config = dict(
    n_layer=10,
    d_model=128,
    n_experts=64,
    experts_per_token=4,
    d_expert=32,
    d_shared_expert=0,
    activation='swiglu',
    moe_layers=[1, 2, 3, 4, 5, 6, 7, 8, 9],
    router_score='softmax',
    normalize_top_k=False,
    routed_scale=1.0,
    balance_loss=0.00715,
    balance_bias=False,
    router_z_loss=0.0001,
    router_bias=True,
    n_groups=4,
    groups_per_token=2,
    init_std_router=0.0327,
    lr_router=0.0012,
    vocab_size=10326,
    norm='rmsnorm',
    norm_eps=1e-05,
    tie_embeddings=False,
    optimizer='adamw',
    lr=0.00344,
    beta1=0.95,
    beta2=0.95,
    grad_clip=1.0,
    batch_tokens=131072,
    seq_len=1024,
    train_tokens=801500000,
    steps=6115,
    dataset='wikipedia_en',
)
Below are experts of layer 6 (counted from 0) of a mixture-of-experts language model. Rows are named down (a neuron's output weights, with its number) and show model dimensions 0-127. Each number is 500 + 25 x the weight over its row's rms, rounded and kept within 0 to 999. Numbers have three digits each.
Before each expert's rows: "comes before" lists some tokens at least twice as common just after its tokens as in all text. This comes from a sample of Wikipedia text that the model never trained on. Tokens count by the router's weight.

# expert 47
comes before: " ", "–", " —", " W", " .", " May"
down0:473523506433537485479500509458498508529546464545470487469539475469521451511520513525492524487520443528487466456510538510548492501492503499516526493563515530505510461491495543488504482453486485524495483497484479512519499490496479498455464508549472516519501489479523522499475500509494469511519475522523539480493482492528490512497553493501467535482478504522499523533523470499481474505488
down1:508491500511560537530528458492523515487438516490474490456520497492481514514446520515511473500494489445535522541490492518476512465495458535515480501501546502508522475478574518517507497508485470492471463493489495476523464501475491530479498531538559507523485500499514498500499474510565492485531498508472477474488529507495495507506484485452501494511493488514545474493519449534485507507489
down2:492458484495474499519510505499503520501684530450475528480518483483507506490502487502495484496507496514496519510477477487490503517527455509518508489483479497463490512489518496494459521482521494526519504511488510508511512512488528490489499504522525497487457500513486521487536486500494512512516481500496477500553526460477496542511528509506468490477480468484513487490509526526478495507509
down3:486527510472495529441467483530481451476511511489532485526466523516485518577544463520494518521526522503529465522507466487553521511539474493511533498499515508509477524522512505529460515467499479512488526501471499467513490528543487468487538524472513479523492517474467484522472480498517490516477476517458527475532520509485496494469467464502516511523464537502451478491484487508474530506480
down4:503472526475474489481475510492489532542639518469514523501482513495507498477542492509501477522503486527507478464484522469513489522504513517472471449457500481504519537520434492501538525492512478505524553502511481500483485498463506488507486510453492486468504486525504514506494536495518507512494493503493507482519497502522534459484518507511494516481451504483475518509510524546477487484516
down5:510497532494498502501487531481504490479452488536534509531512540514469481548524512525523513504501498496527490483536490547526529522444483492487512454506482495488547455517478483492478447501463531504480527493500470508476477515439496484497537505473504495495525501489488476492469512488526521495433563482435529540511481503555520516493478500468494518501497511506472492511533480512464500513501
down6:480501494460456500516519535535485457466545479536482466520530496550497510524519509510501508480508510534505476474525493500519497533441509495505449530524496476542495482493477512492491475534468491468466525513505518498501453509470479506498463510479488490539509518467581535482486499514499525471505538477495463500474478515551514511454507497468472516531510513541508511534513516491512481511475
down7:468503495492532522472511494493451498488514495504468491470519541501516527544534492508491509499560540471529513515506495498467475525524503537503527489500485521487482443500484491498519486497439508487542477499527508513469481544488496458484527509467502465520551489448520454547499525494527482494444484522504484525505500477505508479446500476498541457492491486518513497538527475528510474535509
down8:457475529525486518511483521496494510503487510517493506502483456499518505514488478488542459492532514475480544470475489504500467508552479503539502537513527517492487488478465519540503485527541539445519511458531492496477505529546590529489504498471467519483520489562495495440515526480519515508482505505471492507537498478505503481476446484477519464506477479475504513525509486488496489485506
down9:520501539494505486562502468534497474512472522542540497533493509511529503491511550532478522433484520481534474498502521510493504507490490534470495485501458478491480502478487474498482528513499521520464424514501494501490548499474466546529518558519491498520501480506519478511527539503503533448481472488501474486513500528489490495502506501472504470493535498527503482514492463536485471474436
down10:524446515452520533519530460493541509465582511506505497501497504501512554508490501508486515553490536463522518512488510499465529490469487510521529474478526499520499549488508487489516479499514502490468475493491481546467522455528523458470494521510524501509489529457495519489475446497559481501480476517506498489531502457518510488492466504513509523485500505523504440526485510524470477497516
down11:510490452522484456480483541488496488512444491527533496490536518476522517510500527540498427466465481528522479547485479499513502524476496497518513489495482455503569503513513502515511507556441505501525528517488466514491470501491485518500520436513546504497465514484492504505502516549479488460490520521488538486497507482516488504472472531493499511479496474501498539515541513503453484522496
down12:486453502502529449468457512486479480472504460497489457525493509501517496471507482474458490503510537489498467477505499524480436565500542544536466489502476546486491511511527504432496494511496498533550512502539515494526475482521505511514530525527547477521480500483493525487484503459506525515545496521444513479501518522479465524511507511511508488484540500512499501516499530473513497540510
down13:512525469510493527499505479532501495474446529518481486540507471491515510531503531521524491461526508501514505488519476492499460518490528511532458453501543479534506457454460481481529478504457502490521505485542512493530472471452521497500519527477471520482518507479538456523505521472476481506439535495506528501499470505548528510473523487485479486472543486511483478524499467531453528512500
down14:491520511486481487463461487527509533530595475513522490487499493502499503459526489523504475507496421541471492496527511484471496479492521528490457468500503480510502477529488471531486508507518521527527552522513495499479495436506503496534520458486494509484501499498498487489485550508526477546467511513473526491526507484528496482507527526493519506501479486505429530458507526468502487472519
down15:473533487496501495465502484486517518530542539524522458482470501497480523514513516480515515497506509503428484542435521480521473526509519456502496484454500482515554482500513489530529537463472505478519517491507482504450523503483494483521494506461469475501499524513487510468479544488527520514516443523467542461540532515479477504458505521498524501520488530505492479537530471485536517502502

# expert 21
comes before: "1", "2", "3", "4", "6", "5"
down0:513478487497439474482525482439517529530510552525503517519502454488516491517482490497454543491563526492525532534506490531492515495468505531514467488483547516503541521493511472478475487499474490470495513533483488471498482515534508505512494540565473513510536504538547507508504501507475494519464499493513483483520511450488485487518506500492448490477494502540489479523503503452474455480510
down1:517505508480525468447507480498480475491528547475504535519497513497533529478489491492488500471511483487490479472514437493511486492499553524506455490481509567481490504509486547494475510485573471513540502513531525494467511490505488539516519502483529452519527482560498493492500493542509486502508527550536512496533473484487470513492501504494505484479497524488497487525429484479479480460520
down2:533490486513475506525483524522501478485445486518519514499493430515495445506502503500537500511500504483461513454511505506506496489523503508487517530533505520519500498505499487529496555516535495475520508526530496508453496493508503513511540487510501461479531501541498444499481488556536521465499525480459529507448496541501434469480464483469503479509500473474501509542498570517505487515509
down3:512536462529484502533513507478507473536499528488462507519488451487512493479532483494480510493496511524496474488547490490480485484535497503528475570497512479510490503508507493509493472536495491467506497550469505523478530525517421540450524527487449481516548511518485529508518531460523492534449483501482524473492498485470499498474489514486466507478533530510531527503471486499445493521476
down4:474464518529494509518562494554451500500553463527493512475486533524512536493520500482488522480484507472497503481499526509527496515503471500476521467498488500525486461514480518509467486464538511528451474475582519481515509490496517480540547493477492524500501435488521532482503474484517501493474477506513503471510536514510496474531514484503507489506515464505505431492518468528498509454519
down5:464514498494523456470476464530509465510443551475481456540518483500504519502475510528499489525495546530543463512515535509534498491523497535497519489530506489507468498506530494513514526494452503484529472494539503476505483530502504505460455462505476494503526525468464504534499527478494469511448444509511490542552491474515515533534473514502479525468465519482510513512477491499464501512509
down6:524490428475503472481490522477524504455443502473527493471460447501510496471517537525516518488495498458495512494489473496514487513465532500575478541492488555501499513477516530501484499524493542483494533499518493511486508461504520486520493514532524520490464478478530460481477486509523561512509529495509503520489501521527487532504488480473531473490509529527454505532511528456493493520529
down7:474471495470506482483492496501452490494451526468507529529465514524518533514487534504503538478542539513516508515536522494526496462471482490522505458469511484515521546505512517442526474509501498491458528533489538508494474500459494470496464534505461517528513460518513532508474458513522516523457478520480488514515518476490540509495462481543509501493484478549479499499503535466490452525475
down8:504522519469507508494493469473552516478537455480501481474504479548504509488473505529514495501526481537492507507448513530512493478500479503514513438474492555480555490526519522503481515489525496502515509489531444499512470498494489550498493491497526497508540457519545507456501488482449558466509521473519499500517475494531459486514504489517526496518525522525492486527520480470469477521442
down9:489460487496474517495500551513529509493436494459501480476506523559507527494455511539498507527459506452485473487509501489506493501491479484538471456538505510486520527530527512478517518465509536520517522501536507492497489482492473470507491461443485513509498496464514506520474448513520521471550454501499514492534487530489527511503474492501491545502536486467488504471533522493553522466480
down10:551539456512515485511530506520484458519549444486483528522518503517492486509521465472505470506485482486535462488470474495470480447517464487490499479517450530492493489506540499498514503493496531531449502547527503516481529510515483519513518523514516507529490517485572499495494457451500447502529503476528498472501513526480458488515519499474505485482501526531515510471535493529491544491489
down11:465507499507489460490491459517496477509554519491526541559526456517501518459494489477509531480545527493504520529552468501530507510516512555499525466454523495490487471507470514516544479474486505484487479509510505474548473475498489499470463463487521496543491469523480552484495529537481514543501528464496523463480508468473513494514538488500466493507477475499530526486501503504475519518478
down12:467493517536502525469487501525543494495536514510526496463531525514492507490478484481498526543486520532537512477484477522447509469485480473478457507464468512494516484534465485466474470504510493490471521478535507517537518519496472528526541505489502544525443501492556472501482464488492448447538535497523491499486540482523495453502504493474493495511523500492507455552499473517493483494502
down13:534516474492520508485490493463501546481520463503531485501493459467512490556513527535511463473527510497489477476531482530521503452482484487517535512488506498522473498514526492479466572572497467497547503494474507492503521496477519522513470507501468484473486541483542489520543486499502511519499533501493460501475474459540487512482486507508526467473519535501533492462478472479452480516487
down14:491473482512514471486473494479519518500473498538514520530503481496550520526505510523524457547509494466495506506478525490545468517472514522508481511499484502491521486510491502523452480505513529496527454542449427450514491513467487486493521477517555471497510540492514569472478529501487508474513492509483504478446518533482503495484493491488520528488481549514505471447494514478495520526463
down15:496508470484477487464502459540438516494483530475529496499497539516446499526538471513525510482506546497526482501518502473520504501490474461501506473506498458474515489489523502487564507531550512514436476524481494485489538509517534463494487516462497503519455535528485497537543489489546489503541471502479513490492487505476480549521536452469510504528482499472471504480511507485489500510486

# expert 57
comes before: " ", " +", " —", " −", " —;", " Chevrolet"
down0:493501536545494514484507505509471499502449548471542475541485502483508497495511539478505441482510501474491534447501506541533489506529474518526531459525524521505500533497522466497456520471484531485494473464524491420500483483478487481508465483510507513522497507471528478518509475477486509539488493529504532531527511519488514505528485536539501465482536476517487499509475498486464527461466
down1:490508511513454535491513471522523507491498502521488530519482493508523534434514490499500556537488506486479482523462478479494532480491509492509489481481520506497451515507488480516491515498456470467529483456494533543489537450521466489531541498527527488509492479522488516484485529503526497514488427540492515473492514510466481489508499482526570479468503488479521519495500498545549488488551
down2:545511502489483506506484465556519528520480469505519510512514468491517516547495456493513475514502506489490510493507494495475523497532513532482475459474545503484518511564533484520458481469525506512527474478497469463469438493516487479527532467547493450517533493483499456482526472471498474504501523519557532496514488478497505505487523485478480543486540514534461513516470506486511477491540
down3:536503498519532524507490524469530491494519488498517488487506499498531466495485518509490458496473521519496502477493493488511513506467454481507463520496500496503492506475531477522489542484498488488499491524483553482513525500488522497457518515540533502502461517546486450492514483509464462542491551467514456548526515424485487576521527468488523512538454473464515477482485531504523493499499
down4:514486506463504501517498514498515534475645524532469514455493479504498504519470521502465480520487528496489483504514511500508533516497497495457531490522503497494516532474501471485473516441525515489496514506453496534554478519490537512528487481501474531516469491478490514519512486490495481492520468497497472503492483506522520484511535556488483495483486498470514457511520505530486497495462
down5:520512462530533494484472488502505442504485490527484535486505510506506498516520534520511503485520509467547493559483482495489511530501495481498508454496500486450510462484490483472510522532499497471470590463504465488535486481456518485495481493478510520485520530535483499485500470487556475501484505510538515511541481533513566498506510548486487442541509504491500469480499485521518485504512
down6:505514496529524514490525484513546508502497520520522464527516510450524493533525505513499518497509514481463437488477483446488500536485491502475575468481459503515509496487487490462547524505521510534466489498473476456463534512533480499541497487482464525525462489538510483487482530511439502487497467517499465526533509528481531517460529537511505507466487515517489483485499507486541491489528
down7:498484530499454472520493528476517530508508539471483513498502464486496514503449566540504518483493567522487452498526489497504515505538516541492475499521510517465535517487500490464496449454498478523544501502501485532529513493477522494479498477489512553492509523507510516463465483491504495489509502474486486427543444472501538480487483510465532471474484499502487464520497506522497526516499
down8:470498500504473505492501533455478500533520469499489486468454505517474425535540531513494518556530509522496500533495483500524518511457547460488527487485521503538506463485476498520521495511483530539506483478467521486486505551461510442445493455528508494529480517478511501521485507559485502504464485487508516478537497467505513518469526499484474507505521466487486491539514485516486474507502
down9:500498464509494496481496482504492516538569479512530506469467536538502478510528486509477527495538486496499499488519511542535464465475474483513505478494489471479493515525514474553502482518468501539487497479497477490477488571511534497505474535485498492536502493504495484548505474508473495510469498504444496515480511473490479521535512508459475512556542522481531548461521468501468482508554
down10:492507500458508486457477538545498502485552506479481450484524509515484511542510489538543497500525473509548485533503523476503513514473477466500496517505505485509503546542489474485493479483467504494437476552486510488495484476494482464493475527491509503486504478498456504553532504530490496532518449491517483481492531477458446493510514511541498483547472462489512523509520508522515544490525
down11:437489483510488486496501503508492484505558486521500489510486466515478454462480474465510507475472521517481483467498524508514505550505522514500501505530476505535488455523529501534506518540520419524451490547476501509483505492494533527512514498514530525501503441481490515493494497502512455539525461504472489513547473511510445504495532532506517495497555530517506476498496536523503509461508
down12:469505501489521456492507492510498516543410516459546481486475535460507550474509494495502481506467502521469505507498512480511514502496486503514483506524469493515520458484471469504541505533508539485527488495540517489478525485526461484489485509505527460442478503508519461478526502498519539531522505470497502507487526529498505518525472446490558472473463492481532551506498518526492521485503
down13:521484491509532548527511519495487501508377464478518470520534486490500477519528499465519479494493490535502472517515472496522510517505484506512520495457515475484472492505453499512520489528501524515552485506513491484461529488513493504500505503462548496485541467519523485533519501437491489498487525512496521501534462545513491513479480504512537507518462504501482540507477491457532481500530
down14:523548483495491485444454497468525471460581487498490504509497526476518479504503545543508514485513471502494493528502499501526472519486493506485490499520510466514510497488492502471481492479515476523489536512517472497486525463540530456470513501469507486525485515523464503507468509517496524487553537497458480519527460475546502493487590514474460524520505506491499474508479515510511464531511
down15:502510548513526485504490538468520480495354461482505511461542488516491457508500511516499512502504516448504532517500443507482446469511467492523497500500515490488496498508473491496507508501539541484498504500483492481485533513552520474493512521483521504505496535521488468474508504488490484514506540514492500482493507495507503541512490521514511515517537479474498470487511518505511537528461

# expert 63
comes before: " |", "|", " |\n", "/a", ";", "econd"
down0:513515511502488487545466493486553505468538453521524494528490507524510487489509489473544503494475515483481506506530508497534518512454493496526477490484478501489471478490488517471501515494480547571505496470450524512517513526468531535488503500503496508451509509552441497506502486488507467513439492528480499510479497514496512502506516567492453499499490466460465536532545505502485531501535
down1:507480504522544472498508473464508460487516518507495458503478495541504503524526533519493520473533511520506526490485508464489468515453520509487499531496512488481485520463454463500484497442507505485524447479480510495569504475471458456502493523523528482501506514479543548452514510514482539493495475482475519533489531545507479507478506523509515532505533486481503470493510549545476511486538
down2:506503460487534476486487472492510469552467490499512463534505486522528515548537514488477498491466548491483493463511487495483484467466496490533514537488491491511482483522503476468499485532548505462515529503525510500478462472487494490538469498476537530440509494511488506498456502529530456456486542476498520513503532512502454477503494514504534465529541487509533548471508516526497495540533
down3:557534501514540484506545516499477500489462485475477507553506489539536500469524482475486485540527508487540502502486499498492514469494499528501462495498500495478552515505473501447470488514546464504471514441531517535447501492478476550487454488554512495502504524564513505484515515495482483493519499478494456477485494496515513473465526516490485492489460502513491508523505511511472481455530
down4:484458508524484542464464482516442499513570503514471527546460474510491498511548490499507525501523483541502497513467495509528472480508468467514538487522477486522482531504462505523504452501471537471486527517462526535499497482470493510534486514472512574464523517520479487471536485516473515475518518519497483499499524552501491514519499510493505495519457489509540487510502490491492522477457
down5:481509526464516410542484475501531519487506473498491543531498530467518478497472464506485451512464514484505500452527523526452474465516485483519510462496482516496518496527540465497493511522554482552509536483524514529509457507516520511467515502483477515527484501496526507506539482503493503479523495531503479546482487525466471480523520497495466503464544493503473469509518516535513473507506
down6:490453553475462499508494477527476470529550452506500505468501494511483467509475480461505448516500488490461514518498504501556501494489508511498512567477501486500525492490482472493492481489517489476487469517526549544482507513479537536479506525493489489486528519459540495528472488500498512557501523513491488459450548523496540533532458512471506532493475498475507486502514538485512522521487
down7:459488502535533493496464470494498463533522520493458468564446522542509553488475486491524497544538472493484496516513512474516509478519459513514514460532489471453465521469515529548500506505485506497476502490474503503541494544469527512494497510521504578509499534456521481503495526523514505506486487500474476493461486496511461481534512495529461516487473482473503472521502496503483504521495
down8:521489527525512474519474478495513504497496521486520482544496501465526492481487529522490531513490529494496485485506566461496444454493497515449516542560490505487488518476502521527482492543478458517482535528534486484498532499483496500502512523536540475501540479484492458500484526502534525489487472514460505515464512520470465508525477516510457503471481485455493512456536508533534497511551
down9:510493503507481530513535486483485479520558479497464500490492504493494446510506492507503453468474479531503461509463515487466501531506504485508524503507518515505483493497509501477522458511455527524490452478451533494506515542506504469534520517460495518511484487492534517489514495496512464493524509463531506550472465475527458545496498495469515504543521585507525541538484493542512515493466
down10:506512558504465512501493485503517509487501487474497496501505487522467505502496502500555490532531514469505474486490474464465513524490516517511473461490529521496466537479494491491491575487474473499556514519497523489510522551513436467505521492505451513511485395520533489497535522505482502507483490475487518490490517515520504465483527506498517497483468486495480497491526499493530489556547
down11:508483537472486496504547552496489504530512501494477501481508501444508477468492521464539509505468522499513512548519513521487503484470446482516514486541531502514528485487490477520457496552519513517502506486502507459498480445518519488467498477481533482491463496521476503501529530486560503514534501530553479518501503494467472528485476543518490506474541478464477533470481471484447509512526
down12:492488465484510430499485539482521474493534441518519489487503524497523505495484550481497538515504515475510512531486510525451501515553524501487503465510501499506514518529499479485465465480482493489516491510517514509508470559459513501513560515458511554507465464500541480479461507480490470510503486498527466516536487461483506496502527463525494494471547492481496458537522531500489474530490
down13:476489533505489519506457492515527453476481503483520484503494494493511515466501524508459497547525517444479516516527499527502514539491510441508478532507541475453509513518503561459479499534562498489513517477518544516501485514506454507551486513467539505543472488449460523494476473494517548463496473487488505512486497513487501532513542499463499491514523473508466499483510486496484489512524
down14:481508518448513517530455517542491494478499500541511486485563446538492497492530538490485471513556503478556478458519520456482502503505490497492502498489492496508482509498522476472486507514559523519487497492488488501469508479471500495495483535483519511468503528515530543516449484489505489524445531503511480514539468487487465495503467499508522537510452479491478556492531540477486515472504
down15:494473531516501491500465506511458512525449507477519540493484522479467492490513515483518479468477496488457534521509452486481507513448486511488499500518510495535495541497522484487547482533486527478518498460457519477506500528490463484505529536472469468481515523494521508496515500461449500518521511494570499542485436521540485513493498524517491467480534502520523521564493498535511482498471

# expert 49
comes before: "1", "2", " Died", "ol", "it", "ag"
down0:526525543510495528517485465499449520482452522512509483516581509506463501541546508479472493455504500435469522515515487502502498493487472520497452495448498483495498487496479521502528524513500462464540502458522510497493490532520516487506461509506502500505467508497541506491476510472525497525488488506519492517539481523487524536558436461491511516534516459501508494478509494501503531483521
down1:459482505499521525525480490489496471511526500503513513528542475521540510473508496496541553495472508493490452464460523513535529529521521468508471503485515508566469522491513484524494509483494484519476503523458487473486516509490481471519466475505527488511532496541480526505429507491521466472510512499533502468494455488535514525529475517451511489464523497447498540518486486473509523532542
down2:483509512497494471450504481513456500524529497574488468497520509487484541499497494484488527508502504501527488514494455549503468522504524548496477511481462495492513530507479505481509515550486496482534489490501435482501514482506488473453470511501527504470507492454500503506508524445544550488503552551526467526499509495494458457505485492518506499484506490488518486507546526483554470514473
down3:495480529459531503521499504494543490480468508529483474451468521543481568487532526505498527514511532501501505454509493512505492501522476472501503456531517506449499504486494463492518490503479521470518497487504480476513489542487442486471450489493518491458514543469496510453517532509483502494541493502475508486481508458493532486494544510487561450486511531510522534492511483523482509541530
down4:526493487558515486530502523472508495502525461510457473528443533515466572473541492507482499480517475490499488515513515527490485477484520479510472454524507450479475509496501522469512509531472561518515514492526482491520498507490503481465512539476510537481497485542495507476475465505462446511512485517480493517491520512467494560507480492499490510463492477498517521549480482523544470517481
down5:499486500502552505522461539532463499478521542467521520505508559491469496491539500523503500507577550483504501481516532511505498491482528499547444497526500506483483481512479511482504497511466490466494481513514493495506516494481442490481515430496501495499508524481514541509530488500484456480516451466525518522492477528521510488471460429510512497522510473504494468501505513529514476493534
down6:496547501524539503511428470526465484524526524469539500511478514506497535488495487501491535548462464476469540539477497520487480466512523487546553469502470531560494537480484464469508519507506489524509499499479545513516523487549496493519496493499512513516478479463508500501499510498520483515461509505503484558495462460506486479479512469499494511484487494509482497519477439484521474522470
down7:471475496485533458514521488568522539512492488512531489503519482481519567505496475526520471516503528520525467556513462514505465455482525503516479498444493472455474527475513506509472462521516526510483478515466473494487479486524482505506536499537486458497509531466529485501485496540527495502498528487479500539520447500511464485501505464488463494449544511524523520498507489511518498498494
down8:545517515514497470477501459488480490507501508527508517485509513516456463529495515501521485525520507523470487557454504496470492511505495494511501526439472510434481514482525553525493496473505455536480534533512489451483456523525515487525496557531489477533477513501455475545474504502499488521486527498495509509452537520484486491503505509506493473467495483564519505500504510513451513478514
down9:465543495462485505534473492464528520504555471467463477523484512512525522512511510493524476441508491556524510486507472499487481486502520452483516509474507483467510459448485487505520518507525500500476503510526497487486466483512465531492488500521514519513506506552496493498575483486512546503489520542545524492498500499503498497509462537467467530476451472525519473536462511507537503479485
down10:508474454503464465530469484493526493512431535505490543508479501487498512471441508491479519509513515456482509539517500477505461500529504465510478539499489482478518527494476452510539528499532493482506512493467519523468528537493501524524537486502510476471518480570505473485509513466477520518487512467544508504514521524513541490546473501509466458471490500521479483511509510558488507491524
down11:540488466561464537509517493477489498522496518538482535493449497537523543492521493480507472491503494520484483501510490510493490504517503471501472515493479526488480472506529482569510493485527519470517468492530490485523549502489512461518494478478515554504509510469518517462495524523536501440533487478484503504462526481493440533463504515467488526495472496465502502473504471487562478505532
down12:509542496513493503516515509531496506472488539475518482490507509492509507507511497468493500508494516438521472453474475492529517454494509508502487512475482530484444549495483512515523530458508429515505506553537527496486542514514551510487527508503448551482520493514527518498511480497507497467485499486500505515486533423498488474516530507458490482511512527516500475536468536486493447473503
down13:556496539510479508502500517518513480487530482511518508519436512462492494527525526516494463523487472481485463505497528455490512468509474533514518467504485495485463482471496480459522512538520481479478462461524510502518534535478517546446511486472537491523465528507483537517473476502499544513522497499483476523500465513529549533472540523531509482456463495512468495506496479493515528518528
down14:566491505515556548559533489498489519485559487483530495525518494518455456465507472509479466481512519526499474514507479505495467513485491496496540531500496531513515536469480531481498480514524489487496515499499521511526523468482505514472501455493503470511461530486512474446519498521502508525542511441523491511464529514459547467477479486506467493502505508530493529465508502528507499486464
down15:505505474508525512490504496509524482512568478507519528497488572515453495467505524512500491498498533503485509520486506464497528517501475538484496531473476485511449514478485532449463470507464472488499539504482473510528536515504501486526490454507490494488479515501505523468522532467511554519482507498491507566499513467479498487466477566492515488445460503499535492483502537501469460509511

# expert 53
comes before: " ", " the", " —", " ·", " L", " +"
down0:491465493447479485495466513487523508531606529522481518493504490529510500504494467495540507516516493522499483530473425511464525467467488503533516530515526502491515467519477499485497501482526465520541528478557510518484512487474524514494508448497491502509490484498498549500449531518466465514458507521483484539470466499508499522482492491523496498506487500485510494492481532513513456480487
down1:506511476514505513514505487501514500542508515513538520496487522490519472497513478490487497522488550481547483522466507522512451477516504484441503486462476514476505495500454490493475518453491522498514499470488510485453469531530515498493513479493540523530513544497523482510499473534465518532490563510446547467491466457539498463501506466489494508454496485499564487466549506511488512500529
down2:508472485512516514556484488476539525523481529489501523465511490499514459472507496478484517506477478490528515502524526519483529490526480501462503460515528507490493542472491470504451532489497516469517548502486544494462559509508491469558496501499511536507470519486482458521526505506478469486511469488513499497555505535482472483511527463473450416514480521490493513526497492515494485529532
down3:513504512509497452517469538499543490526495489530492479530467531495515491468482562487489555461477509471501503491499492496498465483500511493486466508532506500520526491455512574473479494505487499523495545505483486497494475482498455519465501459519511491493503542494485497478538565508505512554471491501505512548488495476477470533529454526537492466479518498472469520536484529485529507480486
down4:510481488507501514555540512485497480425431506530449489512520507491499487476479532502493490495515504459516500529437485517498529527490501464537529502490521539508497504516498535476535509502472501452438480506484489500497495521465496491477517509554528508520490503464505541489476472491490512477570479478522483488475495521493527517471492503472524526492509529518535462504495469512507530511480
down5:515444534492516499501495496470510482539527481500480469512512520486570518472524501526497499506491493550526457531508470511505508506477534475512500499491552462522524448454528480516502473522503532463483480485489526556498487491514496527515480543514512476462495476501526468531472487523502520509507495476508522481487483487482451561544516483511516487565506484507524485485519463493466499482505
down6:481511554525545480435508526492484495496423508471543517457470495504502500507503487544502481531486482499481482531524462514521523496486488478526495472537545466477548459504519497480520468455480533500495525472517474531484467485500467506510540502471510504463484516504500513462468522545497494511536496504510525526472485528512498517496488475498536509474476512494505517522474516504470514504558
down7:515496489536465534485509486465494515498555467508487522502515449516452485500550528518505488480507497517471521538462484485471489506497487497452528455466478500469467511521508529507507492490513453503492499484465533523463527501487529496488467499543478506533495496499485565553505503478467498529495482484520535498483485534517513514495556480550467528455496481507521509506486524520487522487546
down8:472487505504477509521479486495516431511497527518527471472498490515481509535482475520474516500449514515509461506535495511559534511465512510495524519492485457496478465475499473532508512546452476492514492476530521496515509491480485514479483515486488549493539456501528503485526518505546472503488488444498483478484520473533483456466540522498540499502551489545452491497529538507508512500529
down9:511513542490458466527540501489515528530516546509528531436500517529519468461476489502515454455469488510499499524516480479520508500494511470520506539504548447505507511458483494502498460507517535503473532486507453472522524498479491448489518510459464533460530506537519520500488498458501504513480493503501516479528489529462500544525449500504512474498512486520531516478464499508531505516492
down10:500531479488531491529503505513517501467574518489497508462462501514518511525487516507496516486476531517463489517523526521510546494487494483497518465452502533485488513485509510498492486468496523503490514498533474540516478472525460489479489539498476522485499488506493515508536546470458458494526476491492449486484538492425490467500514499522551501526516485433486481522504464551538496524485
down11:506496537529528522498491515511518516470427460487490488519478482506522513473498529437473530503506474484473462517450492461491524461491485517489533481463459456508478472511531489493509529511534525501479525501522504501504523502482521481506560481510523532455503525467507507516482471485549532523473509499519454475505492510526531482477476499527535536480521488526492491461508524544472492504523
down12:515477545475507464518502521510450508489493530481474497512519540512511501490520560522510452470507575497510474513498460520506513484500512531440529504515520491504502463480530523498481459486494500487486526497496534497463517524443489524534534498499533480538452491521530472480516483472498516461532501504475504490524505538518479517523479486473478468514467476469543502531491494509496466491461
down13:483522510497517466435473564515499494460440549517492522527482496440501502451503493512530495527519488500499507506490520494471480507478537486502465484517508459499515535530479515502532509516510506493504505505501498488521532482517555501514483490518440476491504519500505519523499543522482523501521504504542507515523463506460458517484482519513488464490494469513463546431467489495532478494523
down14:504491452524497487494477470516542543506624473501500529502490487474539478523501515522483518475526506505518497500520512470504460533471513536495533497525482500491508503483519491506455510490508461505480512519493534474514502507442511515467460472467473512501498503463505540502513489477496490501526515525459495513515483518468529477558489496500462492535535486533479491503516484527508466494489
down15:522497518509489455495490527521495522530495491543496486542489529459507512512528559462499506473511525468506528519505463480554482525481520522478473467517527483479554452501526483441513484522494522497512492486480438458510491534498478513515458462526487476492519529473503485504500512522457522499497510520478472522472464556498524546469479490499508499523546486498500509503528504492471471508497